Weights of a small mixture-of-experts language model, trained from scratch on English Wikipedia: 32 experts in each of 19 layers, a variant of Adam for the experts.
Below are experts of layer 9 (counted from 0) of a mixture-of-experts language model. Rows are named router (the router's row for the expert), gate (a neuron's input weights, with its number), up (a neuron's input weights, with its number), down (a neuron's output weights, with its number) and show model dimensions 0-255. Each number is 500 + 25 x the weight over its row's rms, rounded and kept within 0 to 999. Numbers have three digits each.
Before each expert's rows: a language model's description of what the expert responds to. This comes from a sample of Wikipedia text that the model never trained on.

# expert 8
Complement prepositions and conjunctions. Prepositions and clause links after verbs or adjectives in prose, such as approve of, capable of, before, while, without.
router:465541488463487513468476493495486505473531494532472502527542514462489535487467504531457510517492487500461458496506467486478513554463478515483465517479501517509520490521484479504466495511479490477532496515489456488523513501526479537496504512505505490478501494463510492500482532527496529455527495504517504503490464548495551529529543454487529439485475493461505560447501511523458520497513482449490454491491493491521531531493521512493462548470488493479562515499454516513484504465473521533516534494493505471481463523508477493538478466505506499454533496508491539523513532527487468495550546487498532503520482491520503486511499516555490516465483478490498525508509491477513529486535525494497511477506535483547495491524463532512501523489517530473490497453508502562453535480502527
gate0:504517501517505498525525464523514472495502507551501470528467527483484477505483518465528539479480499479516521512441497463495543469528475488511499527510475517460493492465477453534507492558515502487521478499518513475508525494513467495481556459467460520536449504545507521455510508486483540487493472498547513490522535471473472495525503574502464534505485532499485458496476513510536507507486488497444572497482504547486510522519468519513491511471485481488490482483509477481508505515474463477484481520494473527487491465529497472549508537491477499498518523497497519533440487496501540448470489487504510487551505518487516529490506493502493530524510465501440470539516493516523525492497472498479507458525519494509535496529510519509510501493524502461508491555506495518451487509454522
up0:490509490473491460510564470477495529504496520503479487527497540504503498496500481491481498491486436521527512486480489466457515451546494522453453519470501526460510474472460468496537577489484503532476511494483527475487506560510498517511565501530516483519488522531541525516470483514524523453524471478523494461452548508508497489501508508508510515504471495480509512490448492497456479511514500476439505477486523537519518530513502499491516471507503510467490471480502472507500466483451474565473519560488510475486486501496521506493488529520505529489492518525503489519450515521471531472497504497506453501512503542515510525469489492492522504498490453507497515529544521483558535490497484537487466464535506476538523511516472528509494506521495516489481492474496489543485545503491514
down0:501491490525468569515489496530498502522497467482545480470503457482500513515541532534530502479493511481499464505493540501497492512536530480515472494515492485469485470500453555507520499504447517493534518525529508505485491483507494507510451534519515521494543489505506517455500467483494452496470480480537490519517506495502516508520509491473487495529487483498489467529506482531549511459450482476501531479543493479486531505517499481521486504473497476530508489520551517474494533484461447483456466516555518495497483536496483514507480505502459539470515483511506497528499469514486478540497521500487484437508495545528518497488495517547436497487495473490493490509531484486518546509549459483468485460493477515552512531522492449515511489547463454504536481508484511500485565475496518
gate1:439475530448496514547496508540498537486474476516449481513502486519539519501503481471482477520505555508498506508518503506512489553454472522498490527496511472528521478502473497464505524492504503479522525549492510502490501463488530513476489502501524512489529476508508513492526500506497423492505486473526553525501552522471514452504554480529522524521533504443540490513508474485479525505508526502497513504521518477526531442486503509473494473456465503517521444470523527537492537492505506489488476515500537537469500493519488485534490518490520514456516517525501509516515498489476520504492495486479470494485489520515539444512494485506511483508502508500563542510466526511491534478519478514491450445476454474462527520471494485522560508488534550514479520499472515479492478508456501
up1:500525493532504485491532517425504479545512544549486458482473493487489489498488494534528521505545521463534524489481489484466479515516495481531481440536487498538503537522454505498456493474519489486523482505490514530491490503530475520490487453484524483481496516555488529525467521471499503509489466551504478518531490481488476552497513491459495498535495521482496502535497532477477486502504496519487482481483480507499521451502477484506515482467487485496525511569498447508504519512508463490479524477460481531511487502503492523522488466483529492526544541516516510473457480533513495512495490488535473484493515519602518489513512517523482466479506514499527532511493445474508499510500531460470533492546501510494482472528535523513448499511494493495515537515535539466474504473489459
down1:474483522528493508514523501507565509500502476513475513505484509477501535501505501498487449532484547534533471463464481481519509476533470485523495555498513507526477503521501519514484509529522504454508453505477470526507498517508499513515467486452478485500510501489526474512484476482492455448502513484494496482513548533567435500509481469516510504534529485508456478519466491532468460487514483482484478483491482500490471497527487513525524552489451466479495515466547507536487498510487560480486512510518523483512470495517474512455491529500515509519536506515500481510503516560467519515470500470525508491495504497484548474505479485505461477468505498461536479518527519524550494483530493510485505473492490545524489494487510502442490488520461544476540476481537497447530492518520570

# expert 1
Infobox labels and plurals. Field labels and plural endings in music, film and sports articles, such as score-s in Review scores, episodes, vocals, rating.
router:537512470497464496452518510511506517481545520510495520470493490478518502481489503496492529462509484472492540529441479491499476492525520505512524528483487513478501529552444510534500482502559511520515492493505489472524496474553479452508518502456455458524463537522498505505459455535482516484461477466512521471553480526535483503538485498494515508492530497469454533471545548456467528510527500462467496474506551536562507518503511477484483523480478516440528501539512500526484514488517484511446507502500506466535506503512517469492518501535490502524466509504536464496491497486470497499463515511490477526491539503547484471501484470474472520523499529478488508500500467471498515487488526514526510482464478494497517481463503482456508508503513508558534540506520522486470528495503531
gate0:517520510517454546506525491516506494497512525490496485490489504497532446501511546533495509482525498480510487478461507492503470500471492521511501513507504504479545523501583525488479479520518465478514523468501514474517512499482494474472505490474512481491484485484491513521494483489483493464468529501532485521514472528536517457461471476467537506498525477453489523485455469445491484523485506512501552494524494560491509519491515494488503509475513472506464518489520526485452507470567482515506506461518514493502482486494495503475545489509482472546504555493501508542537513477520507520498499529531480502487480480500507525549538499512461487499495449522462505474524493491450467409498520522538499491504526533513526488456506466479475550455491498489452469472539510498444513508530482
up0:496504531497502473529563540451485432463462480524514506489486457475509495514532531486474520492529518514504489480482526478476479504496523477506503488493501514508478506556518479476499513507527485474510525461487509517548497495505499480488513451536472543511485476496492488502550529527492454495539516471497507484528487488461545512473453527486499475445525469538469506479493535484551508525477588493532479483500534458490504477484524501533538521502477523447514506496507529513487448485538496472513484500533491516486504495527472512558509484530507508523494518480519456484452486492522516485484485493516523480490499485491493518505531518527542457543507486518541508481490513487473508515487514500513528499508514542494472479491558499520493505461501490476469476493527484462514536531540484
down0:480473525501441518514489451465504526496449485506486494469514498505476509463471485473463521489494473504488536451499485551480487524500474519513476551519489520476540466508534503475465468515467534530488449518462514514485519505476487544514531487494513481517494489514510478521548504502478514506519527522511487508451489466495498495489517529530501502529434546533546465466454518553548507490477558540548507504458462497496484499491498481493536504533472499502493432490489489528516504489480564488479497513482510493492516521489511506473475500495505500533536483500503540510480502503501503525516513534534459489527518479481502527491523545468512464487492506541500497515490521567524460507516506466466503465502525458505532510528494520472492471498518480480484525497461495522492495468507501
gate1:534482519470514465494498479506520516476501527491532482497506535472458461517519503530528531505491471504514510471473529508518481547510487487504477530547501499474473512520508483489484431527524477528487503473548521542485531468485497494503501518492460506506517533516474525499490459533499490472478529488505512527508523495513510483501513516487525512493497476492492518516528478504518497481489497466466462469521497512475497500473532528463464480456477532479493500454517461490536534504527537493522541465497518508460517472489569479474511486506483512475524509521475493525524482531489505543495476514504528434557469495516525468483534496493447483484483508471486482539502506474496483498511501457547453494487479507512483557521525486516541477512487554441489517484519578517523535499485538
up1:513491520476507487467469495479516515497515476482512513498524532451530510488517500513518551473496468496515495498469548481501451513508528487510536464507473518501492557522496473529498469524540476539489514463509481488532484478522517484533505504490481521492529500494480534497503488551492511508475504497537517516546506496488478514497514469484527514454494487477487512504476487469473509559514506497509449483504501509503528516472506473455484503497486514466536495465495491495520530558502540512472496467485511501469510484506546460460496455493508513502496463523477494502493496547466466513495520505497483496515528474582517482488554461542444515488480522457480472539449489467475484491492527435530487483504512502491498555488505504491531508517499545498493506484462577513518551492500533
down1:478521536497465490490528477503491529493501540451545488502488482520503493487521547514463477515509501500532517495440510492490467470494512532492530433483483482502513531546476540472519500458501527482542490493497519505512492495524490491461517549471466512491487505514491525473499485548518505478483497493506508511539493502497523537520496504497507550481500464509496487498504494434488508503486499486520474500512499540499471537478531473468489492481538517480549492439508501533513522529495438514500549497509485508480529466507508537505483489450543479455500448506502503501514489515510486527430540480480526497511472492551519479519483485476500503494565486479518453492491474488505442509553482560491496498485502469477541496476510494514460506499526515503549489506504498530483543516519466

# expert 20
Group and place nouns. Final pieces of common nouns naming groups, roles or areas, such as members, region, level, side, government, chairman.
router:495476448538535520507557482499491461481472493549522504477510493496462493474474500496535507479474477535470500510529469455478507478563508499483493526485525507469524486473531484495486531510458506459503482479496491517498519506506500528541518496471500546471449519512532521486495480564472516540540492505485478487437530537511492502524507500524456503500526516469476542469505482490510507527478534490483517468516522520525504493494496482503471533500488486515503542551515472475488459455485491493478494507523518477454522488481510498528510432484550494504489499499505469537514458522516528459533488523482506471481494507491524474483546460524473521475473506504517478533516469537502503507533492499527469486502490479498494486473494547531530491477481470530526549525479519515509503568509527
gate0:503513480529516481488472535504506540503471449523457506502456564478456484508471556479525529457480525504447490541545517521454488506486505495483487459528513498458492498466483529483468509530493514500521502536571484479526509499499513491518514510474455507495537561493496465488478504553483504525473502475461514513517517496478499492516487470511448471502513499497512484463488531509504548488488481477502487488543481484468523474534509513503467509486512493547483488535519507503505490493499535483500476450472532516500497513509540511454549532499450483481499477521485480535507493492495500499492495474525530535470501485523525524504487486503539532510538458486502499516515482456527512510479535484498465523499491468538447487483501512499474485467513447516472484519471519513486476495521435
up0:532478486534499470548489530498505503483490493520470529504498526488473494504475521514531546445461528508486493522514496534459510515491492570449497488502467517446498530513527498505502498532508479504521443492559480500460494540518484521515529521489464496471502500511548499509497530526482515529435483532471522526521481522475520471506495510488483495517519481500525471487529481555537517489516499494519501543516446480488503484496484524476482491525480496523514504510519527487507499506525444504500533446478527507513490508487505489434517488459449509450471536522480495548543470478499490496515527509473535528491513531503524506481453517507477514490470509519494498503486459527567497472481526476504462499475484485504486465495551505518502491497488447502518439509495509507481478491478476
down0:508512483533469517509493566470485520484529444470505456452494524515458492490532529491548476494489481515464512464531485540482474510473533458492523443496464474478524484488486499518490548505509548480493512506501480447497501520513540518492466487496505472505516518510504503489474548548531521507460529462476464549512496505499470530461457498491524490502468491490500466499512506551530509513522509525472517518520496547512481520515482529500486504480508489516526514502515486499481484506498529471484512483473517519523507487458486515482527504522496474489533522519483503480511497518536449488468473439552541489529551497492503495502514467498467519536520468476485506532463511466484548560505504508467544463547510480504505491499525465499495550502496506516518495447466504520497510512479499
gate1:522483486501546533476445490510503493524509470498535494444470505467488550499453453517532498509488476514480516491550494533519501479489465494504501526540516532525515509485504525484488539481524482529484493507460451446465477463472471501486499507466504488454486497476525488473500508514508476500515505506515458507496516489532573533501547553504516524534520503508510473532477519528515520502508524485503535490474539507415443497476546509498491504512466469497550478489468499502526522504495515490502513543502492480502507490450468455475477502498501491532480487503504500482484493506526530517506550507473521513516532480493490509535531476511492463477524476453461517500511508532503511484471495496512487495545433535518503548497490484504501473439497497511467517532516499519529511518486516
up1:548483509490543506507493510518510512532516488547477481525481508501484507517502538441528498511505493501524473511545496511463512508514485510476485505512453488538486497497477535495488516495518465503512517489544489490487494517459489483475472463496514506461532468473538485478525489533458481490521517522463468493482530508496532463499521499519464496535507462533516526520527536479535492485505527540543505491514508519455509462505497506513471495512537472519483503505513577473484509491477510519512484504504498498484521525480516440469487507495492510482469475496522478485547451459535498504506504535547536512456501490524508459492483498509478468491525465490535518494516513475505488457460461449556536527496484516514492499463511437552515506511458530462542490506472471477544483507542459
down1:519533491507493485509475519478487515526501452510512475489494516476540505460496496523516501551499543458481458478490515538483487493481483535493506493513457500576512519417466502491517511504493473492442487504500449443515495499506529532522515517496503530504527508447522484482524554482456482479472493527521526499494502458538523507528505497466498499512476508492538479505473493539514483477506508513499573536468467518501515475530519497534515484465480465530501502481549511517524514494511505487466505507531523532505483503477476484525514503515486532554543436478472461456526530471515522525558479484484509510492520474531495499525534492540500510491512491478485474495545490487488441506496490508507525510531502494476510496492497453477499504486501527461509459511513487509504480545471512

# expert 16
Table and infobox fields. Headers, units and brackets in infoboxes and data tables, such as Total, Coordinates, Preceded, kg, ft, DF, Human, closing brackets.
router:468517490506506546498512517480530494522512474546510498496463494458517509475510500512525483499512515512514513546492456485521478482539504506500528517500464502443500524539463493518510511502546472503498470539510472482483525503572543481482509510492493484543471507498500469462512469519530497513530505475490513465518443487503522488511486518539476531509511536503511518477491490484492492515497469461487512493476523477507500519483524525456496486465516554477513481540483511567490542526453482529468501536505468520519533535512531465535496497520476496502479490486486503479484531462476543485490517474464480475469517489484467515484466472457462541522520542485481460500483510475528518477442523478477529446468483511526507480492467484465492526499542483546531529524507509477471526510528471
gate0:500508539520501476474492471483505477534515517483512465524564525543518484460482487474473456522475427526455450496464491462455556510518515466507484504478536524500492520494480516510456513482509499557480455461506475518526500490535511512491483493515467497498521521495509492480530496514555510454494552502543536513512457471510500482470454527483454465528515520519484498490490484473469523521470515489498509483507484489474548463456533525512479523517477447444510477494540462514487537499500530489499525514532457482557507483513529494487543553508476522505503537492509521531488487525502503505505486526523501523483501509520510483520487491495514482480509471480522490501512479512526515513492457526490510524478559536486491524507479504516493545467510504506492529510517530528513498510521486
up0:498502502513507501496496472492484549516484497508540502505510537496503524477521477492428475500505458502484458524489495457469543516497535512493517494497507515449512535514486506477478516497528499536509508508515441499513454478559492498531531511547485486496521534491512491446504472522539514498522477496511512487532475501509480456458466524468438503505525475492496525484464508508462493519522499492489512523478479511460519478487561550470489514477475484462524467523515483535518545522472507519459506523511482462542520493521523464538535535548495541521484524485510497496477491483483557478485515526529534526467507460503472473561478486486478493462495524495482472523481491475523506515469454510484507494508514522473497496508458543535485488456542510510514527479518478495525527498516488
down0:479470483486496495495459507503482488517521522495496467495515522485488496494467514484478475519450459492502455470507479528499480459501540533508499497489467544486560469483488508500483465524489468528481482499509486528475504492514525536510505488484494473480512492501461506514523502508566493460523517512490514500518470518480524478534483503518506502519488528470524541505497461480524477564485491494506486528524452519478524519513501581544517502514508496534552485538503519558516500501511488506464517464523561510481495482541522468486522494468493560483498552527481514503505511519520481514542459534510495514456524520501465524455503496529457485442506463511514500505458490479492520502491539509466503465454509492446515515469507507506490489481501530485481536486516469465460525506515545
gate1:518530487511479496469516528507550474461484466477441429500491523490541481509504525480531538488514442476509513501483477460519511542485503517529501535526491502467522446526464466470468526527521463463525483514498492483527504474538524501489554476508477492501505513486497499522502445503476553507452557476495485522499510526517529505468544518524485498510511520486467501473529510479506472485492504525494531487485553459534524489487533474494463513476499436454492483487492510540522490500488492499503527506487498492560509475485507465546514476501520489512493486509493514513506462506496470499482515466509492509478499503473535518490508497465499522502515497523510480529498519530496445499507526502536489498517517480500500492425523469510488531478507519543511504447517453486529558526501516
up1:541537477523485537471532532522501494473477517500443440496482491504497491517475512461538475488529477512560512503513434485548526555508463510494487545497481484448490475508442505505477512514518506479567496516499504501491501478511519484506527487489494525531502507481456526508499454491493471534456530453495523501499471522504521499492532524515496507513500524483463504500534530493533504516522511500460503476493534501567506511466512530499451478503492481463512511506482485529527517537457509502483529494518500481553496471467497449514508512472494478481483474499481516515503479500494460487476532488511522512448537510489501493488518508506485512507486488508474499516515514482533447522495525497525482488514497479477483480475552463520488521523516494548492545471553454468528554501487471
down1:528505532552480481483510558498502467518475489518504511525523518501468476550505510475446501434474493508521493520457489538478486488508477537483513506532509472541504511503463527450471505535565459447511537521495485487495457516515503517571503545483507485477466484481526501531504512516486508547508515516511499489463484463509452492504503528500502467475500518492530527527523515473464477473517572522519471523515547539472504500497467500510493487503510457516506504525522478475527504506480490487500483468526560502506543473502505530504518505485500502501501487544497468496494474503474479490555558504466525477510452476514495501486532523487467492472480485470507497530488477471485508492476451494499491512490519485491497528480479460527472471461519491483514530520527484504546486505494469

# expert 23
Pronouns and auxiliaries. Subject pronouns, auxiliaries and adverbs following a comma or period in biographies, such as it had, they have, also.
router:485495497456510527507477452502498443532521521508469492524499473541457505497477516504497520507497510502501484507469461482509494519516513498542549500497477517543493508494513514478487453485463447466497463481503517453545501524510488543514499469480480535498543511518487497489545468491474512503474491539491475507521509509504502542511490480483530523483539498550539504548489483511542470512511531504480500515489473483505462506455523467519447508523469524532510517538516530526490509572464446516510472478498450522524513502524490465521520515501465511517552544482483471475480526480493445502506489477458523495513476485473498506513520506545502492514509482487512478497562496482467529512540510496530510535499530498516511493459486514452551503473473480505505445501472466511488470499492497
gate0:499513482485517493467498494497498487515486416493528523513511480503463513482524502465488541510512522504512508474496515517464504528517538524490529494519499524543504483488514504524498538457508434533447460495485514479573459498503467491484513505496541538539509465520544439489511460501492495470523520517449503486508523526487532489492510507485504524537506468508512507539482464493515480501497505539510535506502489506471520488444472523476471509493477503510503507498482537493492489520502488464512498500455440474496515499483497495505523500554531510496475467463475530501480519514500441507515490519476529494504540511513499465468487523480512552518493496543505553465471496518517493511516524468539521557494464499481512543448489518443502528488459471505524528493474508518495473528521475
up0:483516550465494498471500495477511488496495437477547503481455522522494476487522507522522479492537522483511467460529503530464526501525507478475476505519550503562540426492479507480495493500466507523480465490483539516503500521466497528473504503518492490564502549470451484515511473521510495493514502547521498505491524463493483467495529496509522474474524493511497499458463497480461469507410527517490492482475514478524503524481492556493493500472471529503513513513502460512499475482499504502524500479454491475518481459527485487483486528548504505538500519483517444539469496484491521503513525519567505482523457523525503516505510491483517551531508515506520473537502489536501508530485491532533478523507493507498505469476497520506521482502508512498452514483483541449540526534479519
down0:532459437486486510504531524494435508484474520508501514517496548509494527486457506448485526541469539497520474528498507459490519497502525505501518481519478534514508540492503510484527486488491484524556484494516487484505516485512485491531501511487537516506482487471461492484496530528499516469517479489509519451530462501551501523500467460537492526511575492487514502533527437513494511515517490496529485474470504482522505527485458474519506539513527503500473497464512539525478511465506477502505492477549521507519462475480473483538503459500466462488560509492499507515505538551488485446529448450495492536504531474519488487482512487530488529510459522514524497507475497474518526480487559477515490484481556477488498503498505492506481508524480461550483508500496503506452486496484451
gate1:487493479487484505473494532549519486469485445493560484497523521526489527527528539508514493519485479526493485484496475497490532467564513546441518557510490514535505472484506494516488468481498460472520524450544518521447490494471503498530533539523495517508462486492478520469497456481487546520507526525493482478504489537487525541495463484529504466531496515510477495504517478494454476476499471521498519486514506500503531500505487475509462467478551542483513503510508502521483595504476524519506501480496537499497525551497486483538490453528487479467503523471523498515523504530516491474477514500457502520491504514511510538488502483456479479450472535466534513548465538479531505516462507472478452505474496516507506488515489506512478496476493513518505520502499517495487515444485538
up1:463523528458471491495505515472517506502490479490563476488502498535506526467493508515511500496492533461429496490534491486550528480539568496496524510509473510545499497516509538536500486469523459508500515495528491458485488474484552527509544477520479537517478491507511498498527445493513548496489488485436485465501484532503504514492471487538473483528527510509544522544494478510481481505460541512464479503505520496528512502488498482484482484499495509518555527474523524528477552517473508562500495505496528494495524540488497459536481464514472454484499512461507463472536528472481443517501492516491488509522514520488477490490500482504482486451472484502523549489476530520493527503463523470488482490443478528531509463488504518503513510464491487512473540541500506521528480475486477
down1:524521510530516485500525533522411503473484487464503477534525509509499511463503500484533505492538422495497503477521507505483529503508507537421485515504458543504517482502508499516466495509486538515485554519445482533476518472501512483513539506543515475496507497523502476491511513514483508503536518489492501480486442507510493481548473469496518474550502486514468523490472510471500479554447524539514510486513493518493504483493519472503551508505538486471462462480514505452530527459476471530509483501485507534485492477466538481474489482517511494491491520516507512493467510481481493497494516473551505515516501540515474516504471491489513495491511524441465470473472448499508548547480523551462501514558474473498509492532492515511476516497477535487487500525499520527492527479518534

# expert 28
Digits and ordinals. Digits, ordinal suffixes and dashes in scores, percentages and tables, such as 6th place, 1/8th, 4–1, 60.15%, goal minutes.
router:521489494483458497493529484482482532481525510524448508497460493488500504460496498487487450503526528500486494506462512514527487497537488489533526478526491503461518459492517495509529520526530461483553473461504516531488501527509509466507519532518529516507482493507484537521444509531522433470468531439510446519482470529509490484511560524536498486473472513548484514528535493512463502496484525524521524492458543527465518489496446515518510502516515515441510498499482513524511455478491508505476486533530541478483542507523472507485500529499489505532510487511493479522536528503519521508504516461531467454467552513494531511462520517523536525554512478528504520487500507481460457494462496478504512523466476474469499483474509490505478520519464498482449485513510495469512550501509517
gate0:482582472510472523477503479486527523481475476522502454518500516512484524475537490517515517503492485472482487456486510394465539496491509489528484499518497490488496503449482497511496479511519456486531497491544525494499487481539551515505500541515499506488540532551504515480478512507483498516532532513543500482508498501490503537473477505484486493509531484509496544491516462447502526429484506509461512472510487492485506456518462514505507521542495478525499482527492493512511502487506428498557502508503511526494485518501505492487530480549522448512507480495468502500501482474515495494522535496477489471492526493494473530485468468498473537485491480486498461473498504541486521505501494509489500475474463490504484552529511503478526506537517510447482525512516530553464471524576515
up0:519537439518474510461505486481512521474482507535505470520511511524534541486527497506483517509520501492494451454510517446495549456510509485525488507479505482481496490480485499506490479523529478513531509470546497470505501500521535493526477540496491508508534495583513516496489491494460498484544516508567494517490483491488516513523497484471505505475501485520516579501513449486476488465471532520486510511507501515470496456508448506517492505533493502498461504524515529520546443502475450519535485518504495512543504497462487481466525467543526504518530505525485516522475480465525498491535498495496475491515541504464503482496495483499507579536514499504500451471497533506519493471513508497526506472455474498496498524500487464472500489512482472468499530458482513553445455503537502
down0:469469495499500514487542501534499527534509468503480550511509478462508483479531542528475524471514499479504480489500541554527507474499494537497525485496482442453526500517501519481494484528508522471501496486504507455497474475459498451479510493483518508488527568499523505508474493518509493473491506521559485500498510521523525511492467493500492519469487531470486499504531479507497527513453473474545522490468538473531511453510524505502540508493505484459493514544514490522498530492515512483471498516525563500455530541506506471512499553496485523524509474508513461545539509517476504476560503466445486469529485501450563457480496501541517479507486484537471538524463471492500472482497530505503533525457488507466489529499491453480485503499500467501497477511468479445504521499511511
gate1:467453460465459479478493510534512486485522475512496509460477528460492503501524492463523500518526483527457436502521493505526541485507491480507529488551516473499508498567491515492512451524495498503471512491501549483509515469505515490480504505499501503459507515511477506516516509487525527500468504459466505471527507503502490463513489498494467507496545469500495488519546519468524496492443477517522556482505552448556534515521498465471489500477533486545511484525458521530559528463511463514535524512521484460501500535477501492483502470490492476523517480505495531491490502500506499531545538514510514488503486512565524470498564499522483493506512519472518501503501557496465507461463527508532458521485475514452483541516489529502483477490517518525474493473455510496524489496525531
up1:508485494449510504482497471509498490457476483474518520475553514493459494444498511458528487521509527509547475525519489493546499500483452462519491468505532506504512514500479515492528530473511490486481552468518544469475488511474468524525531505495489519509492498512506520545508467517516495467512485496495565516530522496538473494483451513507469536480549484501463512552490515488504488498502563495478507489491502452513502514514474459479480507486489528506502506501528508546457513485500472502511535499531494505486478503542512524463488502507487493515524469454494541462482515462511505533483500519468491483521506495463496483528485508500508454500509503502509519523504521468460512456515483469532521516468544460524491476492512509498494471495536419574456497453465494535537492472482477
down1:480462468501514534497484526464444509516509500491485499525510495495471516552484472523515474494519495488501508523456492491508499508499538497488551497514501508468497503493505498516511513449535492462530502512479482490480473536499471481467485508460560479472514557494503476465451492544539499545504492507497526478475467509497493508495474527515481520566508520472498520519502524529505504456482493473487538509479483465516497526501490513474470546512529480529493507507459491512525512493486503525484530521569486472508526479450495497522505509523496539510521473522508493505483515495471456492524487458473480479494468563511476515502513517526521525550538544482457496524482540479457505478477495465509511510439516519500449569487475498455458497531482506478471521549488483506538487487506498

# expert 13
Prepositions and commas. Prepositions and commas that link a verb or noun to what follows, such as gifted to, monograph on, via, into, March 4, 1877.
router:468518512523469491507516500483485495454530517517473499459496485525505495475479458515473502531515466486486526530490535494484497517496500490506496499486521536512466501537518526502524478489516515480567471524483470435523495491563439494492527485491526468437473507512524515488515531531467497515480480454445490528478464492473496475510518520457519544508490471519511485532520531487489548487479512480488466527505489483518525475524519515490491505485525484465521474490481508482473523481519478500511523468484487516485527533463474529510480500504531516510509478471492456465542522500479484522485544524506491513494492506495490546506488547521510508541502510474477523460429513555468481494491501549514464521532530492479538483510537501503506486485482483534526494511518483579500471541507457
gate0:552502487510543488489481451524499502493496502475528539471490472492515508474488538480499438516455492438514505483467435468543507562501467496506478490488518516459489476506505534506504532510539483488513507485570488489542532476507506474520527511481482467495475487523514491487500479470479476480508523495526527532464511516517504466467495463504484492450535515509480495504514499474522520494505504489450495545509515539511511531494470535500486501510493505505503528474483465453492488510510520510467458471522523471481511508496515544495451490499543493484474465527503527513502495496516488521449467557507497512453476522537465507516479504552495485498513526514506518466473517485529501482483519492518499518532485511514530469456521512526468563501539506525514554507513528507490532474540462
up0:506542507517487502505531468532507500498495484529534495454502472500494521511452498498477460505438494459514521502469530516488495513493468509479502495462518482512499492508476581491535510513499464498525507490533481492495504491532478496507500461486485494478524490480531546524446480541498471472485490514560529491492488517481496499517484450532451508499522527500469452513486547538480504528535516470451488501463506508528484523483484557493509518484520495509517532509443524479474534481490483502475466450497575504488495498491482520502446488447502546530511491524510507517484507495528486495495488538510511501468532475528508528514486524485514488523480465538515509523510540508533495503461535506503463497520515500496502435538470500503499503513520503514506579515514495509496472488546472
down0:509512474457480508498507530457433453479493497510501462493521509531458580533489528499468530496515499485441483479482514514506482488498525512461500516485532493516518480483506499515447453507461522487512529516497494497503521507454495498522530511488510529479529499513504522529486519485536475488491517549499509504520541489475516522470471511465481519532466471528507499533493477499504428531505464515561533514470478495491486502521548508503476528516530501491498537461489511520506529534455532527513500479531500497496494520473477469461529486483441501523494492531508518492534465508469496522466466484529462473496500516541509516482480537519508521522503452472487495510487506474506532493477491523494513498524463505522498530547472490479507461508465522490492489549543487477447481479542479
gate1:519504481502478494508499497498510518465559492498490470469494527502507515500524521525496509513506520486471454498488551513466525539498509459512430473521522514517504489499526534463517484508520567516485474466502498472527533498475513462522494477446476487535495533512540517522472472487476516510519487490541471532524527493571450509508526471506513484540527538491481499548527496503508527516526497477507481501481491540523479522504546485517501477497485498500512492465490539461480463467481549467514539498487499455499457508484540476499476511493499469488508507489499508473504545505516507482484529478539488506534485504463471468502549516506532485517525470455461476545499477466543498487544520495508523536523507509519480538512452496502492484462487497485521520454471507501503446471525532
up1:503519444477465480468547477485501531471538463465486493469442551499508502509535505461508506519516487473467463474519520489523518506485524443498467481511515524516519502479481508504524499489558463509472455523538483488515526481454515455485483461485492452517497500526459473509506502490524546485517537515521467512516510523533490483494502472495492512504487474505468500536519502523493521497513525463509529482501551489516489523471516526482492473482489457510468537464545511418486503445527524484520506529493501490518497479523550478472530524526491502475528534504501507492483459507492507517499536498547504506456507542505476495452518484450478523519526522517515490499488474510504507512513544479556525526512484515504521505477522491519494509437516488492467505477492499467532507499535530
down1:531499491484494464509517465489401560473507514510514490448527483512512493515511479526473540528497517504507492469508515531489485458494521485533486480494541500472521466488469473508475538512493485450468483524503478520512525512460525494446535477481495501515468537512523473498518491478520507514444483532515476506462506483495485528509494527496529526491510520475523527513479470510486515516482494506541500512515467506516494503475493509512544477533506513537523515523515475516496493511492533509507529527543503499494453503498494550528474470486539460525530494479487512488452460542479510537494525493521518519476466505484524499544525528482507457501562490492467545459506454523462522494537498505516530517546455530530492503508457461524472485486497479496481440476511507494531499478486480